From a checkpoint of a small mixture-of-experts model trained on Wikipedia.
Experts: 64 experts in each of 8 layers, 64 squared ReGLU neurons an expert, 6 picks a token, a softmax router, a shared expert of 384 neurons.
Below are experts of layer 5 (counted from 0) of a mixture-of-experts language model. Rows are named router (the router's row for the expert), gate (a neuron's input weights, with its number), up (a neuron's input weights, with its number) and show model dimensions 192-255. Each number is 128 + 32 x the weight over its row's rms, rounded and kept within 0 to 255. Numbers have three digits each.
Before each expert's rows: "comes after" lists some tokens at least twice as common just before its tokens as in all text. This comes from a sample of Wikipedia text that the model never trained on. Tokens count by the router's weight.

# expert 5
comes after: " |", " (", "|", ";", ":", "–"
router:127169103120089072130137127161154171117147182110205157149128131104117148173171066165137131149148086129160131144135166119098106152122098159132106140111151139149143065115047167153120088152142121
gate0:075129129122180135082131103146108158105050072116083114103132136135150089133122166128081147060165153167174109128106098167112137136132125116109152110130153092108127128136143152112119101116109116
up0:199154132112106109160147141112144125184176181152159148186106143131116184102147123152192107177147127099146130164158162102123109115143139157157092115143107177143127117153143131159168122105159153
gate1:106182193109143167086159090116131069100131146119129140071058138143119102126169176093141088154177156149170134078134094169088136151174097083145141080133179092127155131108174096164103133112105071
up1:125086091143103132138123142143099112114137122164111123153186118149093189140120154131138149097095099066108136124106138106172133125037176139117035151123099119107116093181142196097103147150096131
gate2:092137080154149119085146122144089141123089125116138119129156176091147093101192165104131148120127077113136104133071073171096145137144080166142127118070127014168137160132166088147104099147078132
up2:100156122154160119113116155182158146151132234143164139112121141058154153114152150105109142095136025139150090142174129121088141152173115120149135132119122129159116113165156144154103129149042161
gate3:115114181101073118138097127107144161152194152189113119120116163144117172179111076121168152169133143100101080096110184111093152119141128089112123121108150129108128102177135126050158113157163138
up3:103122177115072136125085105111123154143170135162122134136130150149126156204113082101162152183130154116082127078120183116097150114111170075124117122108161132087145088176132137065159114161163154
gate4:136107196105121098071132134089058142118081138152083049167162092163098159118167100119148066159081115165045187125100167096104134129144144131123114178122128145125145097191076188092188120141124138
up4:121143147147136104147133181069182092091126125046106202130140176097131136168078069141091199166109165096126159088122098167156136137065152117084101196138104132140157124128155118151114121079145149
gate5:136156155140122163092124132112144142153172220118115135189115122094113130161120081089200147133130144172126155129118111172121149094163128161107162154088147103127075112185146140149142128130086102
up5:135198175106117221121120140099104128152103170139090144164143080131099097161138159115140107134123065134136136149118164090168157125124175129141126110132163128116138114147122129139065125131100138
gate6:148110142090115085149142121110110104084137149127177100150156134133092135052114110142137145060148081122112093140169144102100086123150159201182147120159214151136122078176087166090130065104130116
up6:157113132095134088162129133102106097095136148110166102145152116135089131088119095131129142058155084128112078126171153114088083100155156189180149125161218144129122082155106166101116068111123118

# expert 41
comes after: "\n", " |", ".", "==", ")", " ="
router:090148112136091095184132158153107116107104075091109107118142130097157111164079121147104154149149128137082138108125123130105138153208056112127112062170100102119097060088135074045155049090120116
gate0:132095109106121189102160140123125165108136123155127152139120059110122122100112135113162170147139132134105142067164167098136127132190127178139155125123162133158099100114114123079193137111189143
up0:108151146141147065162086118119118117147120129100127116105138198139125141149139117141105076099106109111165110191081083158123117128073142093130089124141090127086150167135132126169052119132069109
gate1:108131068162180158158076077079142156104046170071157125134159139102129153124152188140089132128082121145157133128173119130079092107066104111170164129151064089132092160103081086127123119168112120
up1:086106087094162145167089089103126139095045128128155107141139158118134168162179127147092161175109109134158133079125133154077138120054133109137170167186081090121128176164087088179102143188121121
gate2:120114141183146184132055123134110168140121089091151142120058108111090137180158119164087135092194168062128109157116083144095115114107148114075146163197122133167116157183140116136136158182087159
up2:154116100056122072100184106128119125118128138156106101123196125127153118057105150065159123141095075200171124108133164106174144160124133138178115082064133142082139118085122145120121099091166100
gate3:156145148130142110093141069085084172120098143128186156117113144153171064137166125112143142089131111116174075118081108147111101167145156124093122097145131076159148111154136129160158136195096122
up3:111095128119101169163115199141170119161156124071059088152139134129097171111097134117074097146129133125081167127198137114164135100130089088128121146135122168077084084139159103100131144115138116
gate4:135140138151157143111098104112144134167105079139155145094111150142145117173114115182098116094123117128148082092126160115167101176130086119136158194119166070168155161170171083164132195181075162
up4:141132136169133135126062171131090112141106109180155128097142134130156141179118125206115165165137141125112137057146127122168117188145128131108149168103195110123142147154161110160104192175095197
gate5:152203101085090136124125090135110151159104114103149152183090075104119107113163121134121121142114113140143125082140125115128151170160102113112157129116085099181178138100128113092171108084148097
up5:130192139162106065082106143098138132093158105157149107093126171119047124094143145126105076139148102106115056082040110123100130125114114132141151174145094122155190155142096133148109132117197113
gate6:141121109131150116119131091147176166089160087139170149109126165126123128209200147049058130147098086132156115131144088195101131150112097093121139103064130103137165162100096100158146121110088089
up6:134177159168136129119153069098135079178141154182132138108145140164120115159152148111149145148064079135141145145122107158122110183126128089078153157092089082133146137111104134112108172205045143

# expert 0
comes after: " |", ",", "–", ";", " (", " ."
router:131085107137130165105172129121102100126118118150173126164111152144086167174090069119117148145103126134130120173167109100113108125113132145156155198164137108126164102088161093134115109157117147
gate0:108157090170163164121108129180159121150156084090144124069078147052177113132151149116082110045183106142166149129118148119121126113137123097158111080099128065128164144119121182196101144179098123
up0:134181064087140159061130142146158087088144050088183213054065164157158113138144132116094123123143143131069131138117197095137106136066089149149162119091091081120113140077108129161122150146120124
gate1:119116148154131111143142139140069077090150164140173129107132130158146168082126132121141100110107182093116143163139088115128122108127189126154147110086158133105091157152179125091137115129112137
up1:140143102110124140108108111120179184155113093124095121139120125089116090162132119133107153153158073164144110093109179136131133156126061127100120136172099117153167098106071126175115146132148110
gate2:143097099124152123038161065155103169141176086122126149112160101067137110095174134204100087115172108154162115154140139176061121121101070137093161151171111132158156202116174124080167070156094043
up2:123140146112058137194155189104142084111116181064118111139080161144128166109084116019141160145098142107089150108081137096205131175142150119143124090115180145073087043117056115119056187120143206
gate3:147096094123164063112115129085136116142091117143140146154114119155102122081166078120133150134101086109103087115148101158156135116134166102085173136075243112154188079106118122137142176177111125
up3:137098092110172070125116133076135112140078118157142163153130108165109136048154075109139127140094090104102081111153107151169149129135176120077179151080251113159178082095110117125146170180118130
gate4:147103078203137119116161122159061125138145170125104099152125104146112131097116138143117163153132165113149128083112154123083114120146137153108145177131146155121118152169124117133118153140147138
up4:106153177063125141138097143095186138104097096143149170109141154111136127162141119122135060107132099163115120162130105142169144142111122097130101088126113094145161104088126143122127111101122112
gate5:090037184109137148109140101099135124156162072045132164081037207069191128096169150127064112114174114152134089167103148117101145156115129135133162088130132084127125120124109112138108157112102127
up5:146142099123164116138151118104172093114100099180119139165080103174129100169104134159149148119103119137100113075172102149113124136188131070075099107148189172130121173127122110161123096088126145
gate6:139127146126152118096082135132131156166222155144140107146109119082110150104065155110124108165133154114121158131166095127134150127114057120089131108120091098131104141176123077131098143123117128
up6:134135141133163123107100147149125125154214133156137113152104121080099151115053152099135109164136156113125164138181090114139164136101044115103124125113089096127108138188130080136096140118117136

# expert 63
comes after: "\n", "==", ".", "===", " =", " =="
router:123102156132117167097149178134087106071143148137098156095086108145177163146151130162157137201092146141110159130167126151140194117179149181072152161144133125114119212153153101137152090156098110
gate0:070118083121167092109164048136120134111194153081146119134079132100172107131140114137169119091168112156138093157100106100115103179124114084170197179143146068136113095126143072098070144168082035
up0:117150136071113143138125151128110102112140084130102165117109152085119148140141171124109104157174134131118167081106072205113151101139157155067106124108177096105146183096150169140129109191089195
gate1:128142146104138167154137117153115127106158131128142030077161121146177126129117134090070145126142171107172098115119113151101132126117133121086166123154149133169108202075146149095077095129137134
up1:153127087173112092071140144091144153163103106117140209207068141134059122115142114159175102124103095166096161159125146095119108155150100148184120140093098117088156076172121075167200176138131116
gate2:132143102180132156149101054198154206172096152119118172128099172083124118161157091139093234114117133154127099146098135158113099159109086097119107136112111114100141149112152148100147137134107164
up2:129071108070122108130149177076117048077189129158096061152148108169141139102098114148138028184096119119128154089138137121138122120102166169125133149167143144163124099170133103160120135145131057
gate3:135174138128154145135090081176106136138128096098154140134085132075131132106125192094088162048189091167180079122111115141114123169125098098094139134121109117167080157109167154130097124114093084
up3:128159160138150116142072117151132138141129130103152121154125096064135105130096171079074214047147096164167131110107112150140140157135149090128094092112110141182081139041150141127112143101100110
gate4:181149055149115117090118126136114131136082120098153130156148128148129131103138163095116148140118139115198115128081119101099085140182171098169223068112116061113034111069153081120128142143124145
up4:199136091142116090126129104112104164113104103130120107145181133148097162134144146161098149175128149074130145139103105149147115155146135097158113106151109090106088143135133115123166157073089147
gate5:155119159164116075145138111156129155112078150119142154140152197159133093135138165078117155097110126129187104151080025142137126177097095092131104101141069110111135162084164088120112158143133111
up5:152137114097143167185082070088100098128150138118096101141120133181123145124119086143105108111088142157126139095095139073151117130134142155143086124121196158137086092130101202103139119122150154
gate6:074152064116126112108065102172071126161103129104189123167109104124139122182145146168120155139175083108174139136091143147142124124139084056108121157124013092119102131229141157079170137164130127
up6:062137134093094163129108118144055125113089157094166130192110134126156131183158166146136137114178121102152107153113137113134136125112113061103120123164065070145104113202132168121157081149127117

# expert 1
comes after: " |", "\n", ")", "-", ":", " ("
router:116141145122122132151144144084131105159079166151143158142087117128118102105083120145100128076177178120088148130094103112188140107116184203178126127189139168133132155057086103152160170114141137
gate0:103158083115145170117162127196101128131174150114171126138118166130118166136145069082080047072114092227121090154089152178090117122170137095123144134138120136104149092106164120164066050108097123
up0:173171136158131188131152123138143137192152132142170142184088182146136173130133140124105134127120106155085123158091140102126179142149114135214156114110160110121094099106179135105048156117004192
gate1:120214134163163135113116138176135143134135161101149113099130134099170070127172098082085127160159108162138084094127139166060111165195136088078135155153145109160175164193163126112095128146103097
up1:107055152096138155141184083100102103066112077151147168145113116167119202088125091166167159130120150088131156167130106099130157070060129155160121154119110126152097099079092095115138112108152126
gate2:119161142225130112125121136204116068104154169118125126107143120185125135125153172128105106103154118137115149129092117091099121101081143098132136123175120143054177158137185084115149152103095168
up2:142112126058118139117123137049147158120152128137142114165131151066126125123106095140153159133097154111154099130156156134167118143185137162091141131090147137193104120120078174130117101136167091
gate3:103157148144177141163128096154125200172125147096101138126129156137132121158111177120079131073129138085219130123044070149153146158124095038102160065078128106114131183104218178061103115147079106
up3:129154163129101134158105099219116165126172078133090197134113135199166152115100143089130129150131175147164084122183091135128143162126120138127128039157177119208094135144124111129193198118114056
gate4:158206134121123125105165121130123135119074099069169161155127133156151135070126076119108112183155134096111143146151081116156136137092102096144169177145064107123118132168158082149143157155089137
up4:092076116098149135141101118133140129147231153184095070111123143104113117188154180121139171075110120170164109114107159147104115115185131149117092086099171157142144115088104159085094094095176101
gate5:109139129086109144178124077159168163193118132158118090106073113168177079120146075078173157072126079143105084127094133096143098169143117067101167186100170096103122158143190169128079118138097120
up5:104185186115119154131143164125114139137170079131112125038172179162142165111147137072157117140150160113130083192149158134133124113087065141123108107134113133109153082111150162121121117156151144
gate6:099094159122183149150113081125138159116130080111112144082130155060110094086122138144164100113169116178137172164028141081080086168166058121130147152139123071136175187172138116113098139184084077
up6:150118144107158130141124154106155221111116059180164174124054168099126107125141122165119133131163149179115116108064160112108119128154133140160148120129224103166141151111122042119077126127119085

# expert 57
comes after: " |", ".", ":", "–", "/", "|"
router:154144104142081089114155131140061062053122127147118093123106113146169132079148125204117070134108111188156142137090095101115190102124107161141159105114144128154205151141107138106087123164049149
gate0:121157131146168097160116120120101110110108161159103138185076125158152152056177093157148118127110167154100150130110153173101099086076148159025200143166165151104209164135117131107071144123124147
up0:114162135158158087151092110135087131123084157145125133167106126175142152057171075132142133116114154147098143140099146148087100091096110159015213153136159142137202168103119126115080134139107150
gate1:089140081132155111139170119104126128116107018111121085122167114100166033144085113159135148124132130173120090165158105147089162150126142043123146176133158093185134135136151170119072092121127104
up1:095103076145093094115161145126099093085096008138116075139191088119177053116088111161159116146104111156096107158172113147092186114135167079136131160122160128143132105156154166076089085119124118
gate2:155166079191147089121189106136135151150083134097128152138079115136144098167132125091112158102164165121158126157124121165089128140141164106158117094076089094161070146114154141136133157111135092
up2:140159087104125124101148097116144078139151093124111136232126096139136092180144146090178144082174220101146127180118124146183118152071148137184128084115124114092153104113141140118089111100145144
gate3:136130110087119134088139132120117093090080163181153137146129145087164137128184119100133115129121049190121189167160104124194131144156143115142144116160152105106106102101141168093124138095134115
up3:144124120083111141087149132125118087074070152181142154140145139088161129142183116106133118128120057186120180159167115125200135150154136134141128112171139101123101096108131168086116139104139121
gate4:109112096091129107126104094094099181160135080093153096081117162092166086142108081152099128099174116159173111075077106138093137139171163073133171142124138141057125140111164127143124108144154123
up4:130166107136152079181188142186183135147150139105104139152117133128144103090091126146063107098173117160118112070162135131121094120137106085108178129086116117102161184109094098065142126119188134
gate5:183063090104111194115126122033133082137150167152065147038132060145119159129098137142103177135101119097147093076137165133157117124168104182076104116194141089167091165151147143153141207134114102
up5:070175157151150076124140134213127174123114102103181111231108195093140088148158128133150065115154139168128159175112084135094139146084156083171150149066104178107175091093104104109118042127139149
gate6:175178155129161145066076149105159079173122134138173091164123147182133124136139081165141111158088067138123186105136089119140121140132159135183108089130139126104127106139170096111094163190114133
up6:162157146123146126076065145102143065170121135152165092152122151179147147138125085179156107163078093132127176098138103101116125158109183143195122095158155107093133098138186108123092158199118126